config.toml
norm = "layernorm"
tie_embeddings = false
init_std_o = 0.0
optimizer = "adam_variant"
lr = 0.00142
lr_head = 0.00903
grad_clip = 1.0
decay_shape = "linear"
batch_tokens = 65536
Below are experts of layer 12 (counted from 0) of a mixture-of-experts language model. Rows are named router (the router's row for the expert), down (a neuron's output weights, with its number) and show model dimensions 0-223. Each number is 500 + 25 x the weight over its row's rms, rounded and kept within 0 to 999. Numbers have three digits each.
After each expert's rows: "comes before" lists some tokens at least twice as common just after its tokens as in all text. This comes from a sample of Wikipedia text that the model never trained on. Tokens count by the router's weight.

# expert 7
router:488527512508533508506488509506599518534488499486506488503523515472513469518536531481503498502546483502461484516532492536517564447499520518485439484489487481504499498516496481500515508513440540518494493493503503490510510531484502470495491480527500452523497459471476484496505489461456477529483450535518512496536453472524467508485544550489509512495472501497523472474480503461508523484491499493508564496498453493534486480529508516503478517493528469470497538467515501483492514507482542496545504502498472499535494506470486516493518473499503489560513488540511466482512472488503487511505486439444489537489463494481499481507500472524481524515514450520551504554472504485517517495514
down0:491534525514514485482487476486542527473538434515495513513466494496526547491507520491509530491516474509538487490519465488498471466513515467510487450515520454497532489480451523476555469502479543507525510496444467510537482487525506510511476483485434497485527505483494537467437506499516463538492513535457477514494508522511513453556491501531507506489484483451499527493519527491539515512515534499501454528495497509504462514518508531514483525498490496521520546470522462470490487482494480509494470526490474504508493455487537540532499449469505553489545523499488490488524478505535468526532473489490514488507480541486467516496507463487486530498497491505502514547483484531479507543502
down1:483543465555500548502517523501541505472500486534500561501506455496532491468503478492516438512506508483506483572498490490496520512538538498470496499476542489502518505549482479495486500524506507500509487530480479446496518497482490515509470484459511502490545532443544489453506449457536463497494455495495485495515536499523524519468441507481504471487501495524516477485479518501470477529526478508476532479482524458518506516460544526564499509511521484519506494503477491488516508481490463489504525486507545527469508496488505467464514504517454490514473501489519549493515505481479504529522527463453490453498518479497536547497504471542488497505514527474504501516474482502538514486503
down2:539481523522476477475482510500493476528478506494482512532502460501442526512483475486482484476522497529487528453457514494489492526485521505505516525516524492496532547477544480496506478468513502512498536521470522552540469459501450514514497476455508521492504552511516529524492499544515539517522494431521458547479520514458490496501511481489470505497510509472450536485490521564508437513477479495520502486481482479494510537469501474516537486525508499514513493483464509470511509456485454506488503496503522509456538506508485475469475511519492475489493551518508546498489480505472506446529540512518494507477524522531515546530514466484479467511507527493523495509510516499564472477474
down3:510475536481509485485519507483471501492565542471510496528498502502491494510531487494478522462482536488503490473537509478546492526513501492552504490523466513503474512520523506488552512452534456468523494553512453482476485489483512479465502528505527554523527493489511518529501488463477467506518554448460499511495501468516491547486487539461514482454509472500472477555478504485545492446477505515514503543519544516499511475496477506517453510484468501500507475509473507518479514501496496518470526482453444517550502511516475487544477533468501502479479492496504484514513516506485503463516488523482549483500522452486524514470526485536503491488488497467517470460541535510489499483540
comes before: ", ", ". ", "-", "'", ".", ": "

# expert 12
router:504472492522475483477502490469524532547496497510512492522445465508550491471520521527499513524496509480491514501483463518475501456546524500508493538501490469469497531519558500483487529478537523468500509499504502509510538491519461537499546489509494488472486530488487495492519509539481493467516456513495501437478514499459489492533482499497480540475512503523522500498484489472481495490524446483547469460519502503472509492430524500494487552517506526490512470525479519500489498453505474492534537518481473518483480501468532523514466521549508498472500504531482526527457501492446460547522462510493510472473462490529530453515476500526506498523507451501495521514516561521458539519489
down0:479453529517536463489450504473515510507496475507483473464488520506503493502526486488492505521499517521540534493485517550490490475451480523475518508481481477479535503506495500510467545438505535481488490503552517477525553524535515542479501512513468509503508508482454516436510496492533517473477437459494511515502516501454499524491488515496523490505482515469538530496452498486475519511451487485503519500536511462468545501493514506532529552545494488519444526517497504489512503532518497476511447490488489522511540509502461516468489526453526500476497520492477520519501431543483522476523515496504529535488474476527505512508501441511474488505517510516502550495526524505479468507522
down1:491510500490487511518493543521562534490491516548504504501474501511547470469517484558506502465530536506502503445513500507483495526496463493488518477527510501515539515493532494526499499514479537453527496503533501457499464530540460526519490477489509519512481552526476488505475501532484500514513474508522504486548503461514490508502490507492525510508497507482493550492453484487508517473506459491473496484480522467493506462460493509534511502509470520490490483531442526453482516512534435492503493503471419501463494540506503450494474450497510504505507483502560492534460496515465481498536518503510522502512482507536497479486469485508493593521530512481507523489507505463483478529505
down2:492441505500493526479493521557484474529522551546501481496473493511506486493502457463531481497509514555482492479477516518526478547512512492473488467483492493488491464508525490517528476477460518483536476473479493504547511530505466464512497509481506452493485489495517548502529508458529514527490462471542492490508525499474476445479485540500488495503490514480498512533603520525519502512496514506479482489472487490462494485544486500564492491527525476504483505524537512513468508517501509475514472506485486507461500521474528456527485497526538485530465510534480514511504476521539478517500491507506535536527504515474459505524427488511532503498528493481510527450499479500474478498539
down3:508464494486510475492487487520482497552465494529523518469515522503500481461496452498503498480511509515489498506495545486483495533475514483486442489500462505499494502536497505498489540494451496518498515525492465544488508536479527524505501497497521490469534458513548509484522454491471505460534537483491524515517495526485550527490524497458460510485465493532480516515483510497532520535576506510509547507481492524525474442505443492502513462464494466521482516501464514502485517513483468462523492539507492503483506492521488503499500490430456541566472495520499537476478527475529527497530444470470507501486490563494496513490507510544490501500484482485490516550486473506508533494533
comes before: "to ", "the ", "in ", "by ", "as ", "a "

# expert 11
router:474545491508554529439497455500483488473462471479494476487495497505503526515473489531509523518495430510553536469482487515463460491512480506517535499543511504518437507509525469490528508509529521525490507462481529485489493515502541548493535502502492554519478503529512477500533540488476524538472495502508520524492476505482508477556527477501494487496523467448481510503448501483469492505484491494498490516484546477554515521463451485502518476459483500507502492510482486534512491519476501482459497476484527481509492506487527466481506438484516489545520504498501506510483511536537497475499508500474536551511511544515498500482487535512471499488524507469460484497538469481552508482450
down0:486515480502515543476504460508502525536503514502448471500502447516500468475493495500514495510493457505477488505506456488503502473527530490498520457501465514514499472523508518525481515538519492473530507524504488473508515515477493466490496507513474519506489517509554488454522505512478483464539463485520533489508521546514531531512473503502502535522517487453438474472522486467478463453477489515485512473488556490493481456532485508496504539513461548521506473564511517531482467500504509502488456454514507570539518491501516501484546504491506529486499483527486521487533495522511517540459439500535483516488523494488507484516537487502507449535493483520546529556483510492480461476488
down1:495502491477469530471481508499543521478499455434447476502449538499483481485516547484508531518494514491524482531496509462494479509514474469533505505528447551491516532523505536465505505475513487468518519504528507536501535506508516525520526541489516491522513539475534534510477505454538521500484549500453533519493540457527491493488504518528508528475527430483515519502467479488538536485490479506482486533493500464502508503505494513494549477512487482513532505468478448468504528498489459478507535538460509458476510498507486543482531487492493516466519527482485472470509457458506516477495470468496536475496507564490504496492503509531502517503498479549484499486471512492487496484468
down2:556445523506502515503466501464476527506520498528448534487480515535485445443498535476480465506476536508493495504478477481530507491522535472485530473515479503522518494554546456520482488495493522532503453526476447510468539513489526513480493450438485523477519526494540492543510504490527513541475526481563518510503532470511532519498476522496531478464499509466482523564470496508511508480519496512552477498499510494451544486507501495517508454507505488500500521490523499505521496514527464478500497502462532523503473487517516508521487504507549504526491530520493497517474472527502505533499503471466487452527491526478477498522464507483501499516491506495489492443458462493490507505475
down3:515503502502480481471505470464518506546510469528522531427456543525526523525475530500497485490511491500509478522547527523492457516495508498505499530519528501479497472497482467493551470527443509493534510508527502527498518524476483522532512496537499481511452503509519470483527531502506435497493501474485443550456501490470487530481473535552425447555480533513469516515491537555528495542490477516505508474520510536460498488541472514511494499469509474523494518504513502507500506502465493505520460481457490511494525487513493501551495487451502491501492520474526455528508523518438512504495490472518489489502485486480504482501479487502509489511513528472497522470492481500513547493518
comes before: "\n", "= ", "\n\n", "The ", "==", "==="

# expert 24
router:508439505505467519516517510511500462500470488510495478484505530501470512507494462482535543448528467497488531492476506501540487535488528502506514468501490468520466492436482531473471500472536470492496495539471520462521532492521508450509485483505506528526493571515481491475448482477490483516538477479532506552494489529480516504470528505535504498498514539517479529530504497541492492511497504491482449481478537490479512456485522465500489495464479529508533521543489508526512492476479491500485541499517477555469507487516454480498521535495500542500510481531531527469489488503492490506506533499472494494523467529548465539490533502449526495494506443462486482451527502525510457481492
down0:494466501548472474515478516484510529456484509557483507495503475475513523520543538480497509518449505496467473492494556494524446477506499526463509512558498552484522493472531529459478555505507461503481522484466510543524500519495495512512489538480477513476503535472463502484474513488523476516555457513433529493476495494477515472461498489505525525491500503452520470493523523548501481475520517561514463534502480475451501471497482486518468503539495510457543480487522481530493533482495500503456522552502488510495468518510498493525503484491547484500518537523502527455517492512500502480481475503532492513541465510478505495486485488501538513487495494462498503523507482523473507510466
down1:537517457486452511550499472525499526477502509524471527502485511475514460516480444507506507480484488513473530476521480506500516563431556492508475508549510550523526472505550478512449480492485461508467515537514507491525471574526483490488501510490524483495508524505550512499504487508491518466498508470498517550488504503497461485486490549499459485504483518500482511497522509511525475505518482501498480444467506477486461474524494494506491509517491502502531494516469504513526482468503484516504470491549497505494518509522475466496499468474454501502496501452497556509495508514466507507538486492496499528497535539578456529475531464485477475494475526463499468508503501519508503531542
down2:494521455503459502514476468483471480511495475515470455497498535548509468501492482535494488483522546507504505483487528482490527543524506520465500465507506487462469537478504489490493470491550506522488522479516445568512532491512511513525515493464497470503522545504475498491497533498529515498510485500500490514534553499502510520505493483499486566508520555471501499468555495522522528501525514469508490496501536507517488508518522495477485441440483534519498490470498507487520501489438482549479513480504497492543528498538522481448461487487491505506531496469518497510486468482532523507502483451512495526474460484510455474461473493517500462538538467520483497518519502502545485478442
down3:496492512462523506526512495552518516480543446552477512454547470486502514497518479522498505427504500488488525483497499502507499548475533494510533490489478528483498481496458480500538520506529499528537525520541482467522482523518507447506512499501509557483538488480536495521490497498504473485459462502520500521513464515504481531516509536515476521534480494467478467485464498476477506527504507452506519472488475507525492531465482498541502525491541502500517529506495501536527487523544473460468525446496522521509524514470500487520487473479492474476550456514484507495481504529529493476513482493483499493519465486505460534494528472531520504463518472512486493474527465467544424534490
comes before: "| ", "|", "(", "and ", "– ", "States "

# expert 29
router:447458487524431504538504538494525507536483505516541455482533471517507524495522493520522504505502528493470511488511522542469489524462520500491510491498496474511494502511523535466462486499486470516491505471475538503534527470481500485520565515482525441522531523492487520486500481527522506509525468501471550479506490461480515486458510481542500486487509493545491515513502469509515524514527470526502436459536506458489519497462509474463533504528496505476490494481495486546505528475479494492545516503500422516474449513518520508521496513530457492541479523528524517497523503488477484501516538525422512483505476510500511507538496495459493476516513470506494490490503549490467505486506
down0:486522473533494485544509526495515518519458467514509505525550524459467502544542500510526454510481497478528547485506507529476496516489464519506495492548496492523450493458463516523491501512457466500444529527502475517531532470477540477513485461488509442513490438476513511495507498515502492498512482512517508511538478523519522481512523536492504506494542481531504507513529517475475525453549476540496470527522483513498478495491489532516506521527505517463491501491524483526463524499528526523540446496518457474494492486486525511494482539490501445530433486514496472485506508459496501466488541481471525491501495542451518467525520482498509507494505512499480445481529510516485466488530
down1:448527486538480495526460525494497480519508465481544495513505475512494532505497448484477497483527510510469507451526495492513546515498496500521512478515492484509494518481498491512490462468471511526471473523473516461463495498511479532479544462491508511516488522471477491523456456513503487459514546499553535489497483469475537489503468506458487494471533521452511471498485452524536524553527508504471493474484543516509495454560465496519555454522505549504497516500500556514482472502482517478497485511490447543496509514516521508510532501519501506529470496535532436514483556509492516461472488484518476492512502515510468530477487522487500465487526501520531485512491504540490522527516
down2:475474496543459503494490483542507551527491518505515554501476516494494498470557481490499494495490489490481431516556494500450458511488488464497513520484499484517507519514537500504521472517502461508509442519486517500514496503472525446495513504496507469510438529502476533529459500472520501514518497514523536494471487511476495519528539493513523482499502529498490499500474523553476520475511519526494496495500486431471495477492502451497468502506485536496500478507527456518542476469472526536528487551481505514512490527469546511506511501565513513496448498515462476514548453535488512482512501488484515473507462509493500510533446496521502503548503505467519551476526486497479467520517
down3:504471507494488493504502481526485476493507531492500458543489483504448477510525487472503522491541489503499482470503515468531539498534553506507462480494512489484451494495446502474476487531541470518512523462499465486543505485499479528468515490442465495480482504455510534541502489518482506486547545468497491506504489467555483498505530511512500529455515503471478512509479505561497491507464522491535505492498522519488510536507526451489435452497520536523560491500459487520478502521502533506477481468509522496493503485510493520511522527510497530534529454484471512456515488519516504498495536498521506517522485509520491500479527484474499495521498420520481518497537472480569454529501
comes before: "of ", "and ", "in ", "to ", "for ", "was "

# expert 14
router:523509513519531506524466526501489501477509461510479539474538507502473549502477502507476498499483489531506495483518509462523512492466480471478452457488490454515523538482479491494551487481502494525543500514519455538521490452500524512457477516451497476524468520487503497485501459516446523532505479506527548504522503446533539518515530531437549509510499503490466489545538549483482484481503579478486527494483518476539506496498450489515542530488518521498512537469502491486505448495529533488515486525514463493538428524496486499481518494471503466488474518500500504514515480508476501522515510494503536491489456524502478472524490520524478514508505459514483473504528512507508495470482
down0:501506477468510484466510458549543450486463507520494497493547500526454523510533503532469486507582546506527489511494493528471539475475534501452532482490548482506521512459525456465504474511473508516509521460458545476490475509484483477509494499495488508488501497485534498520484498504490480483515484525518496529506520488518524504498462525504456479434467522531546497531519538519475508477491501448465508497510491515494470507540471497524515521515474495468540512526527537506494498516506502484506492457522457510477530500499500531533449456491453501515497513507523492492499466509484483494524470518483483500507533505523480517485489480485542524504509479556507494452478526524514479554514
down1:490496480491489518530496471502488482548488475537511504481510490466523487495524457521527499547505521501534509519477508553501477541509520507507505526520479531524469496497511489476488495511515512543483492480563511479484509486456515489489485486501511502507471534461461543455494522528493513501465468522524457474456487531511472506497458507458525530457502505492476498469511468496529485482495449452531541522553503525520531494493494555539452523518477520499509538484480490480527538505491451459497524517502528531487507524515459486485502535568502465505499486502489494493500527501511509493474495490525494495483482451458485432514501495485471516521525529475476479488523464527495520506561
down2:493541499490529519471549458540504519509495503506517486481497496530515476514514539528456549512511518478478481538496478523492501494459496465530487515489559484533464477458485527559507428512499480476483498483482514483489489477477527487500534496511502507481463538475512504511426460512437478479477470457488548459545471485507489504531509510485536507509514516514542493499507483503456469507494476455483492511499503504501475467497520496503511511543507494488483466516474464533501531500546538497525542492505497461541509535530511487480501525506476480491517527509484479501518465518503507481487500486482470450503494499477509524471511488506540528503506470508481511485557477524499513556550
down3:486518509503489525495505482497490521483514429466520548557480482502553500536478493520473485531508498500496459538495497526524488488539501534476479537513525494523466488531480501521518502465541507485522479522487513451484490491519566465512517474481517451489502495442526492543466548482461485492511498488454482545513485495489476496477502511497478523530490516498528503438529548482496502489528486501522474452474483494505492527492491549510501495517486483489493517531490494514511465490541467515512523465497480533494465510462530482500460525522484490485546480489498505506488544514477544568514532505450469462526488511487485509486503520482458443494504514476527511495485505476523500533500
comes before: ", ", ". ", ": ", "\n", ".", "; "

# expert 0
router:523475518506448507472494497483469481462490512515465517525486485476530506502487514500493503500479520505529488502523539461510507538514462498487506498490492495525486490521518472471492487506486503482559529459453506535515469490504489510539491498525491478459506546534507526538538505520556480518526516545487464492501481460495489535508468480508449508475504513524524468501536507457539488514510495502501556478524490494510514508480464564489503503517540465486515493552483543509513484522531486501520548516460475462467508501514504496476559492482522505525524475476495506538496491512485509528542485544476446502468498518478509477492519531491542464526513447479433468463497513515475512481513
down0:500517541481503519461503513518457502498473522509534496495488540518498505489521479533511516508540504549543505502439479462499482487476481505481460449560525489446527504494539526450490510494528510520504479512491455448502455448512497501515494519515459487515510534486525501526482519502486526500537506515501525489514493504525499477485516518501478457480487560529516521485525486528525502521545486472482496479481505482517524529484523483458489501465514540493513472494472526493483506527483476522516495486510455436460559498501504457468475541534487507538513483514552472478481461490465470517477510497514524501517513518512513510521493540477480450508493478505518441519513473480505484534491
down1:527537497504482506494454531481567513501483481504517504466530488468447519491503491466469441526478481466531540543491514498454495474472508522466502438492509483493476495489505491505473470572508486498533528499525530507474513502507525495468510514517507480503485501541468489516508520483505463532490505492522469552508467509495520503496478490511483486560476456498554487507492517443503540528505463500472468514539516513512492517483437491497478498482514509526522575524500512482483487474505459484509507501470513533452478519484476517514503505517493487504503502545499473511506562530477496467497505481478508499499497532501508514476529487516525557520536499490450556510494511492516502477509
down2:511497516515494486534476520446566543499491501500498502493446529485482494454516514510541454547516552479499482545513518494491479515500508518510484476482514487486502505533524482485491500477532489508491497493432502508535507461476537474521521509496474483523511474502502483526484519487524519568508501521484492460469483513477530481475504500507517499573562503494471506493515505486456525471517484495485480509522504492462501496490469520450505505499505540530523538517487512482503546523504463518494477501471481484476523458513529486528446468473517547517486469510542456464511483519548485476491489454491494543490459510473539495498488533529512483481524487462524508516521454526496481494514
down3:522484500482520523490519471485531487459502525501442508469504503538507494509514483519529518524497467521513508491457437464462502481484529524478493510529478471510464460503515485466443438497515496467528484517506500551528498509511506470503457479484473484500497534506522504501524480475537506488471518525509505438506504496533539486524460449506490522536496550521501513481545466521509500495483525499439514545497517517490498509533530496492512467518498503509513471501456520487533515498507512488494508481503486519489514530454493508528476450502546503533516506479522414513492466501501477489506477520505517499522492511491517497496489560477475529485502500541540465511552525480483485546536
comes before: "the ", "he ", "and ", "was ", "is ", "which "

# expert 30
router:501496486467503516522456501500463472475502488533499482474509477514543490521510506479506473494496528541490510501476484499469466542537497548497467465541504491526492513467501485475543477463473469526472508475514489484483505544510535520505492471516485466531475497492509505509545473486508497531535534539510490473507482491478504508519516509493483541468494517518500474511534495489504489503508470482479555483471526534488546468501480533483540453471502466481520502491473538504461506535497472544499496452475513480518530483489513492484502535495476479521464504492481503555523480508524532510518477507510493493545573520536477466488465520426484481486497451482497564520567507518492517491498
down2:509492496489539518497468449501477504495496488523475490510499475477469492499545484510527498500484557469509491501521502461537492464476510487539483494516503532477478503512520508520493481488536515495464504497531495503521455529512507491484510550497490518528496526455523508480510513475514486476485517517487498501493491545438459486502482517529523498481503503507474498489473544509489465484468499540518516526471447507479501487544496486548495499486448529503468512513482503433514541456560507504501509513505505502524507491509484519578489457512490487475509549450504517516491432471452496435498500514510538495456528469517475534497488512546511531497518491489507545500533497532468507463522
down3:491551517483468493506442519527480508491485471499503519478479499444498505495480510494499487466483497472467524477502519485492508526490463483515476530499518496487467556460496437528499551479525490488513479481467546496456496515551482466489494505522491484552537496562470483478475506501522521542530486503445542532460505498545490525508513503514525502473495520491518515532515519478512502525452518508445480509513496472536485533494496451549475501557492487501487521502491481505518482510472448480493485535484509514500489479506490472548551500521492508540472481503478499464505537470554474513478480507530508511534493548486495495487531505478521484508507517468491531532517467479529511510481
down4:496479489497541495470484526494462483524494494516457516482514514562467496466495491453505506479535490506582470516515483521487483539512471501456516490521488509567500508514513526490491458482562486465540475499466494504492562472503514479479463496474512496489529486500492521494481496479453530530465527500513531522495512502519495495479509483546468493498496516484509435513518522480512436497508487483505464499502490506516543512483518490522443471487466531516497477508533500505527501515501459499511493502492504479439504517494503492478534532508494465512527499503439513491519502503460510516516471486553507494507499510468507490553481479529516514526529441492504528484479510498539550508548
down5:530488524516499497503525510513472469491527503524498506491450500518525499456514524502552511505484536522470446494509472444533498479528449494511473459512499480472512516531461513466523556478513488500459492484454477499534490517445508508498527533539486468434506472529519529524519492481506482523493478525503488500490522489496509518500489485510504513474528490521488505462517521443485531464523483460492508522552469499557531515475520516473529540557494503480463499506505507490467480514517516455492553536495489501480478472511538511495442534484478498481516530512487504500518476523476489505509497500473493464540504532500494499499502537519538523504487481514491452468467504493505528530441
comes before: "\n\n", "\n", "s ", "born ", "000 ", "S"

# expert 3
router:504498504505503512510466534483482465513510464508501488514533540519508495473505457491435475453457530510554505531469501438510486529491533490534498535464478533488520547470476509489456464492491494509467462477538523505515488458519511514524499527513490542506507507535499479536542499520506510485525500538505535516520501503516516489468535501466507516476485528491487519507539478503496477557465545517506485507430496492513505506472525479488497513509466536486483490479505506457471484479467493478484485496529519501490526508544516501478530469481492535515473498516500507517477537494493522492474476490518562445539500469465489470475508469536501511521503503521504432517528501494484533556483
down0:458468553481522493488527497520505482558496528522494476503465529447468494487489536529504538502478536523482517535511478488489509453473520471495440453473544475514499516501515525531504436579513537457481502489482511512484500514511518520526446487475496493467500496443481503483497483477502519444503525518518473515498484514514479513476503533499513493458486482450520485457483493497498500496482467466491511526534473522480491524540504543518494491558538521516530560504506468496520513489476494538495486512500530512487518505504530486501544469524479490533503554452517501485534499501497493505475472521478501502518492503486507494494504496475511554504465484485486494514510478475533522478534
down1:513500476510513502427536536498547495502494499535557519512512460516477533451503493491473479490542500528462495486500536455526495515498505514495497493492504499515512495476538489486510503478507511499510482458482500511495523527485463497481476498476510453520510513546495446517482486464504469511516477490503494561504505465466510491482492490525496533482540498494485496477495542508544504490505527504542493498496496492474485467544511533499493505470502507499540481491509499501528489527526536569499476433463522480488501468496428542498472496528512541488487524471496528493529434501543486451547475477541488510524502505437503509514468477521498524490502537507507527486497477490538492510461
down2:455518480517491499487506484523519488492522465519458540495548508516499489543505499492500498491495505534489497473462485498483533461537504515468499519480534448484486515510496488527519456481519527528507508485466499504533518527488509492507445424493473505475512490530496504515499482513528463532526464528478535508541452532498530481432535508491531498515522470447464480481481505515512483523461491472522521469479493510535504493494498497486505545546499510506468512498501478493527551498513451497483497495474553538459535510493473492463477498497488549516488516493505520487490480496518472529504502497541502533522496492514461497547457517518488510558485477538501471474521488458529467552484
down3:475513486475487525447508517512509503545494483488471471503510468496522529499526497478513470464532515505471494460509485508520517500470454523523539441477491501495516438529537538508477496457528544537489514477506465514513508519498439515480479525535449482486531479494460464520465481485534498485492537491518488469443518501513531498513491477509541517472497549498496524498480513524500495523498491498475517502515543499520499475538493497511506510463505524480541489500462512480490475503495506507486445501468459477483469490517511505526500588506485546532511466474499495496524483508503513500502495459537503525516526508499546471501521549457512484528492513534446474527474523472523510529482
comes before: ", ", ". ", ".", "'", "\" ", "; "

# expert 4
router:505501516519499518509486504513495530497524529524445546524501499469461493488478467505485462506525511497505490474545473465489476523507478540479466501455530516500505499509492496551481493480506488483557519534532532473483510519476522479490482526471536487516547526519507480465488491497497508460522427442527483516499494507501511521462472470516539452558480482491505488518522510475568515488495495450459484534531518465525520462530498467519521479515506540532481488505552500467474494475509500509536513506443519504511513508464490507478489513469527487500530509508496489478491513525499505482447527483534526490487531504484539468517544502542488501511476505491507517508472471446503509461519
down0:499561481461509525517496500539560492499498486481483510568477515532484511489536443480501496504521477483470476521476495478493518490508489444493489485451504502498511464491490512513485472521468582522485510457474496480457535462481486479522505515487542491469507523490504530479487438457474538489511505511530539515509495483498478495437521485503536543490504510533500498502547483469511519484450508495456515540485418511516511516527503538525541518477476502506484546479521486524506517492542537525515499475540502504487495491457480464492456484504517516480499513477482523514513516485504493489494514522527497473505478493483512511517481479532478505510493492510514496542515508472523484530548
down1:460512488550507493513503513503538478456520522531491528472467461501524462488482484524517547490481543505471539481516505483511500515503482491484463527493468488496530477476473446499474477493465484492519460531488471535521508515476486520514488500546458509514485515518475481498490528506532494524545497514526480535474518485482493518498509520433509472519521528474532537491486465528447499515539470446484535493473521506499523458483554463527518485524480526474489509531476508493499493454470467492472512535555529526507514511528474490521513532522525491480499489468476518517490455517513488483487508519504512502533513516459481539491493493500504555461499543442517517529465485476491544493501
down2:518534512526484505531521498458509505476518499475543429485500522558542473505502458517471470472505482548511479480516465510508492467488524495463495478535491527506462495508512511495517527561472492485504487546496483485485513535516509493516509476531493473478526534515495536466509533512522483492505488506494521516507492485518495486470480538487451520456538501515467444539542508467537497520481503469492521477504513516480545458505479494529470475520437473509508540471517471467473490502491461490506469521505463519494461447476495509466468471506539519539513534508523486508500492509498535488546480525526543524484478561505519492495479478522490477523489505488481496486548499519512469485521
down3:538502473545488541514481520529475460477512503487518503499512521527477506449495473528498489538511490489489480499524518512517511530512497474509545503552476531511526483516519488512484487529489497430503503543525472490514509453517513471530516460464472529552508455498507507511524505499470504476499474490501489478505512542480502511526539516512520474445493465498491516495468472497464506494481524504515496535522520479500524519536468474524510510520483486489504493507471471477448515496502445475461468471505491464472497473461547468541477559523523513523496459487499508528482494522505496474513467521528506470514522527552498489539509482565497503490522480458486495560476483483470474554489
comes before: "| ", "|", ": ", "Year ", "Title ", "Date "

# expert 18
router:504505529549508504493481558470463476447505449477483487479487504555476523454491498497465502521479487501516492476470522487560478487538531495515541544475489503526493506523469495456518506476494458526505486512497527513474514490480509521468503522474489536495483493503496466538509534464517511537480506477530522452558503478494513468500501480490546522478462512462483517504504515472486506539499503512531459515520537511495534503501503521504505480487543452500497507493476486519486521481535491485483508522522551439505486553494491488520524474519534516518492500505454519540488474483514500517481484479479494546530480549494471551473509512514518507467478520503505513485507525538558517546466
down0:486504486466480488537535521561555515477521486518522549511512513527475544498484448501471521504508480495547496487470506450516508515486465527557503521467481493515507486488476447529521491512470537509489502500511548424498469515453475513478463507489500502481501472505485496520485501477499543489512511492518505493472485492467487506490460490448519482526546521504518504527489508522496486495510475533464491564486490506474438506522536498558483512551541522472456550521500478484482505523515529513486501474501502523517517480481460477514498487532475506475454536469522507513494558500469468482481515486515495516524485492491463507494515512518516511488521515496470529492479484527499497451495
down1:484465496467469485481493469514492496482494522516462505502507502504476455515508520506469496480532526477493498513524492502515507530496511550491540506525503482495510515516481532520444500480494502490511498498518502515450491525426540499534457488505539504500499484504498491500487488522529480450444496514477475492514472589475524461537442455560511510475491505526510566530503468484501464487497506474527481557503490513492495531489511513545507482475508489503525491507540561508515525544521504474536494492508537490484485509510475490524498493511531495492501505513476530495464533513497424475507537487539515491490480477473513492546450473489505501498478507502470528490482460497488510473539
down2:541477488508485503508479513477508541482539537509520511473457503499498540495531536486509481475495506499474476496535533499470527456495461516515503468479487515507528509497517477523469500495567509483519520480506514543528538459529509523482513527478484462504492476514483558470468534479518530507527512491445494498460561447530527534463503529520472483553522490476504472480455524497498516478518489526507539467532496514484486483521505519439504500492515519487473500467469499532510505499460531521465482513459517510511468477521534550462492530496515513490521465496511459460541476506472518506523502478502476465509475522463524530515524493504497518524484516524487505513461490493476473458469
down3:517478497510493477486488456503454500467502485529466536460529516469473463514524540511466468552502473507460550527457479486509499520516509520468503496535482534506550530501512498510470524500535502545486532520448514513487499535495516489509521472451466529499492486495545468469532495470526515493496524449529502432483497516485500496535498523507516505462502528455504519510519491522465479526546483501499490547502497530532515489513486518512521478497474461490478485526476517484452515508472521463433484509491497533474483508512444517528478506490522469458477477536490510482523504508475524489505494514514522494520528475488487548492535519493443509523492530507515479503498488539530536507477
comes before: "| ", "- ", "(", "|", "– ", "|---|---|---|---|"

# expert 2
router:541489526538501461486515468476437498450499488478483492441474555539503491497496509475510487519497507493500486532521501527534504479519517519530580508520490530484509491522468490522518520477489500526504504474476492487492504506527511506548499521454531545531546477477514491480542508475515512502524471515482478496495498522528498460500490482550571440518493520481480474461488492467503498538555499521510501487520495451453468513519491494518528466519524494502494530487507513559500512479495477497488484524478552528466518520483476505504495506501531506554487501522437509491483467498453514514501481499527473494492483528511525537503510462550489479503481535466467483494491517495522503487496
down2:545518496539530471456531474528500497491498497455476507469492529465521471512487475486513502494499478487555466514494515491515556498542489470481504524511502517486495528490480513462484478527468477531485472512536476522547436453513526484524512508517481503557452466540552516534501485503538493490514503516520490471509530499526525495507504504506466506523487481559546523499501500483484507495493475545467511509487507513510508542468520493451487502459493505510492508501482522478517482473482501538521533515518523477510504435484499507436538484507473478494462501430512493501478512474495518481460512515525506463531524499515501468460526514481497527475487469480507489495535481527496479552470
down3:565520510488489460515541406515546484504496485541485523482491468510482518480510502489553483518476457479500492507522494500452469505477524511518492466483519464491492532542475517522533538540471497480514531510538496514541468442467510431540490529511485472521492510517516523510489491503502489514535496483509504495461514552492509478506545522545489479495471495496509478476511507481539515476513479502464520483497513503486481500510495520494505472502522484510497485477525483528471495505469510472514485495462508564515459460484504496526518511506525462504491476532478484486500496535518465492510499516503484495530504505507522504486523476517476518515480468480517540415501532561469509459502
down4:488529545450516509515501486509476490489533503502531508511515531515493490522521479502508477494532500468534466534501500548457471501494478519558509477505521469482494491471468502495478515553505524507460542471533540451502474506491467509511516522497542534524515493531491490525512508485476488501492491537484497480470486463516461490544528526491472457483465519527462527486526513500517477461496531496488470505487509521478507548483492548490452447538491533481553494501493498469549469524495499510507480497472501472506520449546502483541492503501486467536481484491469522519492508521544483464478506504533463475463474534531482459474495522464495505516526508484469494500548512484543508459476
down5:498513495517492541482497512500513528484524534444499450496484490513521530520498495479534487463538554473529489508494460503511494482493474481459518523521456517438559452508525513508467484516473534464495524519482455520485461493486517502500508509469472484441502512500478529501499500520503556485517488525510540492535497471516525505503490445481513483469508505520499548519507496445478486483545479465523524485477484505488497491532500537479496514536493503497490500481509537507531522527528499488512492471499460484439510507503510488486532454505512511541512510513509507470463508525488444506493497499543443497492528474466539510480503545511533548485510536489458497540500463500485511476531
comes before: " ", "0 ", "\"", "1", "1 ", "2"